config.yaml
n_experts: 16
experts_per_token: 4
routed_scale: 1.79
balance_bias: false
lr_router: 0.00104
learning_rate: 0.00067
beta2: 0.99
Below are experts of layer 6 (counted from 0) of a mixture-of-experts language model. Rows are named router (the router's row for the expert), gate (a neuron's input weights, with its number), up (a neuron's input weights, with its number) and show model dimensions 0-63. Each number is 500 + 40 x the weight over its row's rms, rounded and kept within 0 to 999. Numbers have three digits each.
After each expert's rows: "comes after" lists some tokens at least twice as common just before its tokens as in all text. This comes from a sample of Wikipedia text that the model never trained on. Tokens count by the router's weight.

# expert 10
router:477423419500554548469442524501512568460489444567508466566582528588481511498542463502459527519485505483498572481476486581531495509520450467525433462478439483499483470453432575543504602506503459
gate0:529487477498552445528558455535489480474496485507409515515554573501466524509533418488497577547456506581503501502533468487509468509496522479481480488434538554512478521497476464547410463541529518
up0:480500500494470484495494412477499439490459524517482523516548516476460466528502489549476484542487534495519491569512511507447578517414584512517491482463464512510522528543482499489454439499526459
gate1:439517508539470526471528493489505479535452497361423521485486468475558468570459448440479521479591503551446567569545506491411481511527580456460548502537531482514551508487539451543498502518533495
up1:410523427501474525517509506536504557523469506501542519465542507465504406538557470473469478519520427525491498563488479482438483462502518477528596509545498477420527513509551429431469456527540485
gate2:537487529484460489412439510466530504573496483463527535568487470488575501495537521577517449498512440513509556449469499447472525464536515479496476462580440418440559467485484494406440559503401509
up2:450507491498525496466513500512488541517525507516517540447536517477498517493464543509452444528484498484600509517533546533481487503496485531545471417494456547486457424465488496481441501445460459
gate3:548490557509454500437442545483473465545489434452491515537601498454578516520480507483505585449537520546573545486563568464504475515566508484430520483585435529468449497508456463471468533507454582
up3:446463523503489499515439482495519469477486549475442485524525411518533460545542473477409559452543491523532526526545562469433503532513567492435433474510561496451502479406484512490544463557468581
gate4:529483473465499470430472492492514525543438452538488465480515505517461508558572454535467453537461559582529494512462500466517565503481485540457496522485490458531524550533494496533476497474438510
up4:500461515485443462468532463459483532488477496525548474517519520525468546447530577540425520533526573418515532509544516576475509448480513462509505513451495553530586541543504542487465469487567473
comes after: " the", " of", " with", "'", " a", " by"

# expert 2
router:547483446544519521503508514548545531398478495535482458553554449522443521551500499509430455466581522479566534527541543532525544528475506474470457471389487514522538537482449520497517625542499592
gate0:468498523522540469516526480526501507543574509454509453577518478466481518486503458437511485518504538488497523525548501427521536486507482546507488435521454500492558493499490539525461576424458493
up0:509519500511480587498509415490499501500506464500480483470456523460458507449494480504462472476509564544602493534496479521488509580486518527492521519541494468472517476523508518455511520510578551
gate1:462498525578509522474483516465504523402486479467439527570537551526492451485523461464473484471474521486519553505529544530461429540507514519501505454476519465560510428548515464464454488434565534
up1:486519480476474488482473478519500545490451526543408487525499529481468432499602467500495471486513510495525498505487534497557455525512515542510536497512542466445473489535540477446575439536546495
gate2:551478475503570542489544481486576484477466448459555489477532438516438496516481534500436506461538520511503497491439489452516507502453481469387489499551471453446499536474540556518494486539539429
up2:520486493515568482431509527478540496515433487510450435572484435513480543464507467477549499517556459518514591465448519476536491525393557486555481491514556477470530554452528535497543505464505505
gate3:510460464538480524512465538518526503465443478492445508479594539451505565494530502441465528542484547557519425454539443469492502499475545515517507534529457537537489512460487491548530409517477537
up3:473459452480481556447524499483511484555508516561408507497440511519518485463531449500476518512506467501548481468501496517561437527537445580499522445502506499522557507471499497504528466518428534
gate4:551499502540513459475520538480535527474527532463493490526581472493452477537510468520517496429548542524497507493556550446585564496406509477489456496524486467485500488504487496474469509481462491
up4:517515499489493495487561541510486525504570570491562443528495518504489470427505446537524497473490537496486476492482541489470508471529578592525526513513498538477480512546460519553519521530483541
comes after: ",", " and", "s", " of", "'", " for"

# expert 3
router:527520486510522479418480454425478472529512448474455503496511521507539568493473571474490541450570467430515505473469471498424507578508516508547419486577494475466522431570401461499525395452481496
gate0:541477538460453488460451563514483480506487422528467450511520490533506610519554488508489446571474492499487544426532518485555462512534451525516542429481534530465492523544531441476483530511495527
up0:518527563534478547498503481514488493442547418505548471499486520525404597444456443525492393543392477471478488422541544516581452527483555487564549508512591558478541508531540479533498432462568458
gate1:471523492548489509516536499457491491457467551458503505406509523470493464526497435518530497513463522460550518484474556488521504523495402503414547478547479419501577531459568604485478481570497440
up1:529473442467499463466526541477503530484446489465428498483514476465448486479520456520536497531465520539539483485488481506502512505500489622491438560493553450486501454490507453478510532517508384
gate2:492484524499531519466486511504532535505521516521534529495493523559524480520524470536516551467536450585446523561545515445355486476520470529512519500478470574443474505515515359551525509533537526
up2:451533516533543444540519501487505444549518495576518504522549543481492499543429514518500579503500466458483498504455493519453502536484521494598521515497482531444472454506568508478549516540509450
gate3:459517539500521500553553471480505493479517582449477488428529510506401493524473491494495497475453501519514497571572501442504503486505526511450462464510529484513503555496468471536473561427500508
up3:469469473499496486465503467456491484546531491442462530473501477414505536407473454440567451517522490498495522457526483473474536525512520529504452502483545534537500485493433531483442546432465482
gate4:567480499484500478448482526501532513587446446551498493398514587522515523501537520486577493485487538498471422488476511527492492506515445561496458513519502447554558554573479534579528553553428410
up4:515490492490485488503535553483485504543479459503464493470513562463450498462476495474552573529494508466510441471499462494445473515505537512451521532482563520593540515492468528518457498543513448
comes after: "\n", "-", "|", ")", "==", "==="

# expert 5
router:500500521502456498540496551499573430514542466495536573553529548393546526489476552456450535494505532522440557560557466490479473461434504517576612513558479507506495502496454488488484445498536513
gate0:567529535546557479506513552497490474510446486474465493510482482439411562452438402526544581591507495516416505540504475429516541556508445465463513455535481462427490455514506546446534494532530495
up0:473508503475460496478502506504473520468471468545572517556451554527457513501522513463453445556478541509546481462540491514510540545483530470513493497441545507507528492510498507524512419429500467
gate1:475484485466493574460494578508483574451463536550499496564467537496505553533447425531451439439475555493519495518472537567463507540556546464501450484423535509514538520540561549500564488478472514
up1:432521478528453491515549508508456520512475490484465472497482542414515466528452491471527512592449487531447445491533493515531503495510539502548496517515525522586488558539551483431564608469470504
gate2:508460517457465529488494488472517478467496474468613507516513470454533445502524522531428482482448428507545526482565527505466548508498544492466510475500513498491486522468443485445553484524517570
up2:488500460455426448482471567519520485511458473496518495521532492473511445585495496476515513483493519486518517512488531497523587569391557490563416566533521513457485479425572484568527452509515456
gate3:541491493511463500487464503490488486416503427479463485458536555444500514489485607483483543462483541515503481475487531461495427494499492475541482448575548459506495525529535494496447520433477460
up3:419481483490553484485492461463547490483438459554472501508448461513512535614418517512470513558494462500556492481484526538458456506567438506493502470510520557501527471522506543514481492477487458
gate4:449472434481490535399473483514482531519557437514503506462483535466539501532528512483543546486535434532488497479523459529453494469479422492514481534581503429439533516561510490491438488579468503
up4:491454524412448486452474538485516548560499473448556547543557526501526486530398509527529564549464497508541586545492470460385538530467522550538473419476484476556456499497514532478530470467493494
comes after: " ", "1", "2", " (", "0", "3"

# expert 11
router:538589412518553502469484530423469474515460534493506492434531472526548567530477609431532492531495541447464476498512465469516478566603513491516469464482524405486544517555458477533563468497588405
gate0:540500528523494505528489510487488499428554442576453440526493510441471491476503553476516531552499417487488497531505495501522499559540413527414531502519460496432451469474491443472532518451469505
up0:467504489516511483571488455498522521501487500464571495499540518468418551514466405600489490485414527486549463502495583531515601528502562486518511505433526510506517504496514497509413461540493467
gate1:488503470531500527454463510497525565454515533488508528489520543452574454473542472498537493540494545493493474552504530579484556568516406530455458413603536465465519460493491481488503486529494529
up1:470460436435440537474470476508513588491528503519548462548482466450516473497480528530479478556482521543484493547456513464433505532510372523456464488559545493542475472468504525469483505512445456
gate2:539478508488495549489496503539475490547495383435576568468447457463463531447488487488502515484541513485521517498501509480498507491411475472504582501493598493492497537512538510456475506459450486
up2:474522433510549509436497520485519527483468503484425470502507501551434497520486473583467546527494500450528488509524432552464570496468453526578483470491452504392505534468498470509531498506447474
gate3:486502475510492435497549507468534496516496543539461561497505533496509466548487522463488489487478559543552471504457589479429437509485562559513487503468455509473456428527477538493492471418631589
up3:476478450489521528456498474489461469504452465546484506499469476462436525528495453456472490544524471502537516516473545441498448549526448557508495488515466455525471448447454537437505595442556489
gate4:480500523524486454529505479487530503543525502530463523488503531538479534598562557498419438473453518471510490529525501479574490498453470493530455539564481483514498557572489480490456420525464507
up4:467506519519515445515542509494515507461492476451545532478515462509469472420442503473463585450538488499572513521533520474474519511504545501509496522482467529498531490483462427478553510509459474
comes after: "\n", ".", " |", "==", ")", " ="

# expert 0
router:499534562546391440539466492486587484497547538452506553556545514444466527491479568533494477484520458558468525514550504430523524429498546506540537555551483559501489524476444405475511508473509482
gate0:507526541517526429522535501533511522482537511507386502488551584486519442436516477454525513613512433476447457535480477442579512561573540489508460499551436485449525553530493477465541511501517488
up0:468550533485488460475518400520542520525500454536495472495420518558493476427493489440444421515496480480520563529555413466496492517533536526537537509484476491464564549511531449475483472509479479
gate1:519525491515521474499483531439507450421497505432492480497446495486514497462463437479566458489549476510500510415542557513427531567496547467560445576527429401504495458490457478542442536473512460
up1:498504471497488516471496512507433522522434485453481546460544592502531474425524483481423469484472525506581540536464616512522443541497523456518516449530469484450518490528546549499452458485540435
gate2:524450527477505522462419521447530490483498475527455530492492469484558510542424465551481498537483530532507522520522509387452484535496566561517540502443474522527469546447510499410528539524464462
up2:456485475440441491439509488523516538466475499528537506497489541437492517451511446513466528474437513515555549499471546497429504523524507501423418581510569547476546517536496506527516485468504459
gate3:564521457490458489477510438539459469564532522513471483484456545514521415508517538490494455472476547543528466472467518454474479470474478468483504467573462481528537492492489479519427513463541502
up3:504467480529573551546406497504489446600608513541503508465456462505476472469498483574498510495550470430613493481491462530500504482421497536489568571496498564492467497477469505525491455513515494
gate4:517504515532516438512527486492529528475485436489540545453536539513489541537483500492508530537564534548523463550416510505481563523510451500488489549516463468472417562576474524477503443491481459
up4:498503525499468528462517499529554498521494449534477480566521513494464480462509477554623567450540500464544542513552473521527523513501545544548497525543497510543521513466517433468476596480453501
comes after: "0", "1", " (", "2", "9", "3"

# expert 13
router:487553494464456453530452459462523457480491504483507519500506541462546499542529609550455546437431379468512533474471482517516515556454507555565479491531554520427492520514494484485531552480468479
gate0:588463548493496492491533492499489523516508416435482524477486472458562507500566575497436522552506480441548525463511453443505523531421476490488557475526469508541494554567496505536514471495525519
up0:442490484449439513450525488498480529466461544523522500521480489574442541496483439523476501509488422547468482429442537491487474548512518505474479574508489450444457507480459462543479540486495455
gate1:468499473490526526477531478456519515432495513452467463470522540593523493456495448454479499465462480524482512508486475529504458550492534511518498527497415485498528430418510498510450516514484501
up1:423525518602543429493521448512521453479494444464496494507498426528518439469519470507495519485474491500559473490570437512452445525475553493514517576538563520481422497499479429449441496464456445
gate2:506527505557469430535502490497513445458505502441583554498567494516529467469540507482499536470477498522457627536595531429501462512465475491503504517609441538496441532466505479536468489571454466
up2:519506459498456532455506482533476536510462516558389490477545452483473461549505521482482510553488510471569545515519432493436565501437528503509446551525449453536442440498516534495535477457478506
gate3:493523519519504484468524513519494510580517560453528520435488537474451502496591467487512492495507572477487432499529513446450466458461450509516531494545489457513552508545481523528522457447509541
up3:494481509486528475527499384511509488535538521581521483483543500499527505503555476501482600525454469500556463492517527540489485562505529578493450467525520547430532428528421557481560535466458484
gate4:466479520501536511453427446512480567452458472580484515455573548475536556570485513536528447495496562474476478434352559510486502497483557482496492504481525484556532494478491468568472472492483465
up4:491494514490443542474508534449520494578489500565479504449503462578406557510476566484509529491499418479552517517510495413524417472473510525548496506535506459578516407489589520486507514507519531
comes after: " |", "|", ";", "%", "·", " No"

# expert 14
router:504474547478539487530512400492492546490495470508506520538495503504533478503445489526491504481533509505476489487521439531472473410517495475534540522480423510521493467463408472544496487417521562
gate0:487555509549509481506468458526483500497558447452498500453509477462500497459512479514506612554523462529451513575538508531465507438488496475547499432460502530452524496505453511529488529471486551
up0:495481490529543503530534479482493517471491475505493523536454544477467544478550492466503440556454473467560484541462518555538499541513538537507525427462468449526424471476387488524396514528512459
gate1:580493459538580539415446465446510484489491464430520516525570610529533495493532435540403489508447510529579534503510532524539501523439486512539521448511480481535478577462488613515504497546487464
up1:537512431479488483446499455472516486511539482478469527561505557410443538471472492567464425480515545523542474541434527520602565527499444457506526565581542449505408537421517513526448560471601464
gate2:507497500521490515504443492486501485478474502471578536494528506459479505501555468515566559442485442574498547482575510492473508505558477553442504522536489537472476501432523507546454477463567526
up2:504512490480503561440516537526483514539515433565470471482517450521446482508486441511410515570495496462491478542469525488427450473452457535532501541468471465457518462515570527470549489454481501
gate3:535513472581401575466480500506447532469521496507536530501480463445485480444473462486574508512504499477505435501520494464464549582526585509430470533538513477452553576523486476534527537482480561
up3:450525539506513536508456584507452440465544490531523594469530487460494510538496421429500548544433451509527526480446514466505379504460440583509450492545510508528499472481450498494487570500541526
gate4:512451481493475474474475451496518526495421432590490453461521506562517470511550459551414540579528460530543497456525499544544499461463502581479476517486510453534549549553482472477491443537520511
up4:462514486470488476477475515493484514489538507471499489473511475514466469606515514514416605439453425629426474489523549494421480528531565569506507570473544573572540531604501567499507562490442526
comes after: " a", "0", "1", "2", "9", "5"